Weights of a small mixture-of-experts language model, trained from scratch on English Wikipedia.
Size: 12 layers, vocabulary 2048.
Experts: 32 experts in each of 11 layers, 96 SwiGLU neurons an expert, a softmax router.
Training: a variant of Adam for the experts, 271M tokens.
Below are experts of layer 7 (counted from 0) of a mixture-of-experts language model. Rows are named router (the router's row for the expert) and show model dimensions 160-239. Each number is 128 + 32 x the weight over its row's rms, rounded and kept within 0 to 255. Numbers have three digits each.
After each expert's rows: "mostly gets" lists some tokens that are sent to it at least half of the time; "gets" lists some tokens that make up at least twice as much of what it gets as of all text. This comes from a sample of Wikipedia text that the model never trained on. Tokens count by the router's weight.

# expert 6
router:139097080161105143157128063149117113149129130097161167142079113135113164162091111171150145151155121132094153185132148101106150142152119068091072148120139150155112111127150159144058150157125100110138115102211130138115142118128183116106125140
mostly gets: " two", " one", " some", " four", " (19", " this"
gets: " 19", " the", " a", " 1", "-", " two"

# expert 21
router:129119125080156096117158166172139094111135147123134145125095155116128160157103081178093143118130137147181095111131148161171148143149180145144110075121145125104152092115150143158103176079093103156127124156134120148185181075152153099077109164
mostly gets: " to", " co", " re", " pre", " su", " trans"
gets: " to", " re", " pre", " a", " co", " Re"

# expert 14
router:108083160156126135139094169221098127160188107147130149079090147078149155132114116107165100126130137105132137141086100133097125144100114146116131141139115158152093171184095145177145105099099131144127152129135134159126136100080101097120138113
mostly gets: " de", " in", " on", " during", " under", " when"
gets: " in", " of", "re", " de", ",", " on"

# expert 1
router:179142085155148109174135176113140197107100105105137126116161169154124168190148144080061104133122100130169122118181184150136095105149087129095127103209088094093145142111137143114141090094095102085114111117134107170135109081185168078153092130
mostly gets: " −", "′", " km", "″", " dis", " +"
gets: "s", " st", "es", ")", " dis", "c"

# expert 30
router:124091167105114125080150110083125148101138139164118112125146152178157156145123131106064145159154106076122099091162101085076129130132148121112152159186158125145150110170171172136101140156062153189115177109144216153072070102104064182150096143
mostly gets: "fe", " film", " do", " Ho", "write", " office"
gets: "fe", "et", "t", "le", "re", "d"

# expert 10
router:122121117096157137196145132094086173072125141155181125136185136142130118134144133117167119162123150137113115119166067138141122071165144126124122080159164160094141149147164093200159113145163088231109083096138148149134166150131152145138087146
mostly gets: "′", " /", " =", "}", " ==", "​"
gets: " |", ":", "A", " /", ")", "E"

# expert 19
router:124097123110171172143135180117131135153122140091142154080117125071122110125158117162117099149126121104151110128141126103126102100150114135119135081082118170104152125135223118149143153119125146124150083154127118044077137147137113088113168138
mostly gets: "′", "°", " (18", " won", " (1", "–19"
gets: " |", " the", "==", " a", "|", "-"

# expert 5
router:113157131125124152113129163247161108114178100134099118162161105172113140127092146155133134166148155121113137171184117148077143168100116071159085108067123148110165200116115102096081142152115120164120157117104113125138091139104159085146143096
mostly gets: " that", " and", " it", " which", " also", " this"
gets: ",", " and", " that", " the", " which", " of"

# expert 26
router:122100178099101081113188144088102116156126112094172146191097091106059101134153121166097160118156094107137102130092162130084121063157130123169128128089147129132110099131117096120137163185150126078149180132176123121114121123088150097087165142
mostly gets: " so", " re", " under", " po", " dis", " such"
gets: " ", " re", " in", " so", " for", " under"

# expert 9
router:149154131200150124169087072140089134183109151151125147159140034140144152153105180105112099097105167113180179156094126116177110146101116143156148129085161111140141146109059141154102147136167098149163123140102168145152126140143239171151118109
mostly gets: " from", " between", " German", " played", " American", " including"
gets: " from", " of", "ing", " the", " in", "ian"

# expert 4
router:146125114108171149081099112117142108151086139143107145104156184156090145123129131181125163157140081130141147092168092097098169138119101163110173144100124121102161134070165149112174165076147131080171126133078163141146171098173074151074102196
mostly gets: " its", " their", " −", "gu", "±", " United"
gets: "\n", " the", ";", " 0", "%", " its"

# expert 27
router:114120130134139135178119150158108092135133124164061111079136070147195120115097150132107135115190172125153190089134184150090117155096115070108155132061127118114130180151161131102112107132135140089138161112037136087144078158182079151141207082
mostly gets: " and", " it", "),", " had", " or", " she"
gets: " and", ",", " or", " was", " He", " has"

# expert 20
router:149108137167103145131137052157122125113187098155132105157175101155096120140064178145091119120137118132126146110134145108133149126143140116178146206171106091128147166158097154106115130154129126109135145149142152147154100072152126151154120112
mostly gets: "ated", " film", "ition", " game", " work", " it"
gets: "s", "ed", "ing", "ment", "es", "ation"

# expert 24
router:142159077137108154132157103086140107128179135143156089137085116167141122183119149116128149122132184137125074105106179086129097132150139119157139130086093153120126119109166149158091108135119130097102133131167142107155100112143125205111080143
mostly gets: " would", " remain", " but", " people", " been", " group"
gets: "s", "ly", " to", "ell", " was", " were"

# expert 7
router:106207103135113122129161143108186124148179131138179141187103153113152135182101159140165125139059105098142108155134153112147069100146156097158094108225103098150115164119115116128098115181157142077089142108125110112122068077086190116131151143
mostly gets: " f", " d", " ch", " Mar", " un", " inter"
gets: " ", " f", " d", " F", " S", " Mar"

# expert 3
router:165142150115103112130133121190158162151141090073147097190117121131124135063093142104138147105150143085130199173148183128061134145143125111135149169050088129153127147193138142141138115110108133156174134143157132092115081094181153102140159064
mostly gets: " which", " during", " when", ").", " through", " =="
gets: ".", "\n", ",", ").", " for", " by"

# expert 28
router:126142142114109142118124144058092092140059166120132134117124147136135124117159131096176093129113088139154148083114100164184143170173136148101067147081127087095132167091154143159186121102143131146146101082186093119162131168131166057152108173
mostly gets: "\n", "′", " ==", "|---|---|", " re", " Bri"
gets: "\n", "|", "-", ":", " on", " re"

# expert 29
router:135148173137121140111173178088199115133201153105167120108098131109176109166157135062106096137187161146159087098157080165154100102158119086163168142255122161122156141115115113076153149094140148058069174119150151140149155143134093172151138130
mostly gets: " Cor", " tr", " Bro", " Bar", " war", " War"
gets: "or", " the", "al", "k", " an", "ra"

# expert 11
router:105137136134098137112144133124165120123127134091148180088070152122163162125141142087185065075159209161123145152120155110158150155176181110057097094191147145141038076142143127089105169087146127091107131149144039105087153111135131125120089101
mostly gets: " sp", " st", " mo", " Sp", " un", " K"
gets: " P", "-", "M", " st", "L", "S"

# expert 2
router:118122100149073078114109106195183122125100145142157112097146128094166107097112153095094164074153150145091173194101101162142150170163160104158133116229170173110175091159106154109126129087124101141165157123140103157127101138100095116134112152
mostly gets: "p", " pro", " sp", " Sp", " ==", "ap"
gets: "p", "s", " pro", "op", "ap", "b"

# expert 8
router:128161115118186122152056132111117104161084141094104162176151147084098153129138102146141131157063162123175092158140087192170137127089130162161131121092131105113158130085121043168155123169129092099175059108130113080119076153108145068103147150
mostly gets: "á", " 0", " Ri", " New", " Vi", "–2"
gets: " |", "|", " of", ":", "-", " 1"

# expert 12
router:102139082119138128139100170100103089155093133125107099107136138137169119104129091096207146099149088132123150097112178143201140123083146137125161119084156121074123110143160078095156140087144120107148097114144060099158177137104048133131111119
mostly gets: " Mc", " Dr", " Bel", " Mar", " Ga", " Ar"
gets: "s", "g", "an", "x", "ur", "b"

# expert 18
router:122124150112095147034104108109118091108127159147135122211138119110100149153106121136091128087148085126092106170140090080092128065138110148171113207224160113123142153171102136102126140168130112138112127130023131139161125145092114162183116092
mostly gets: "ed", "ated", "ted", "ical", "ative", "ial"
gets: "ed", "ing", "al", "d", "ated", "ted"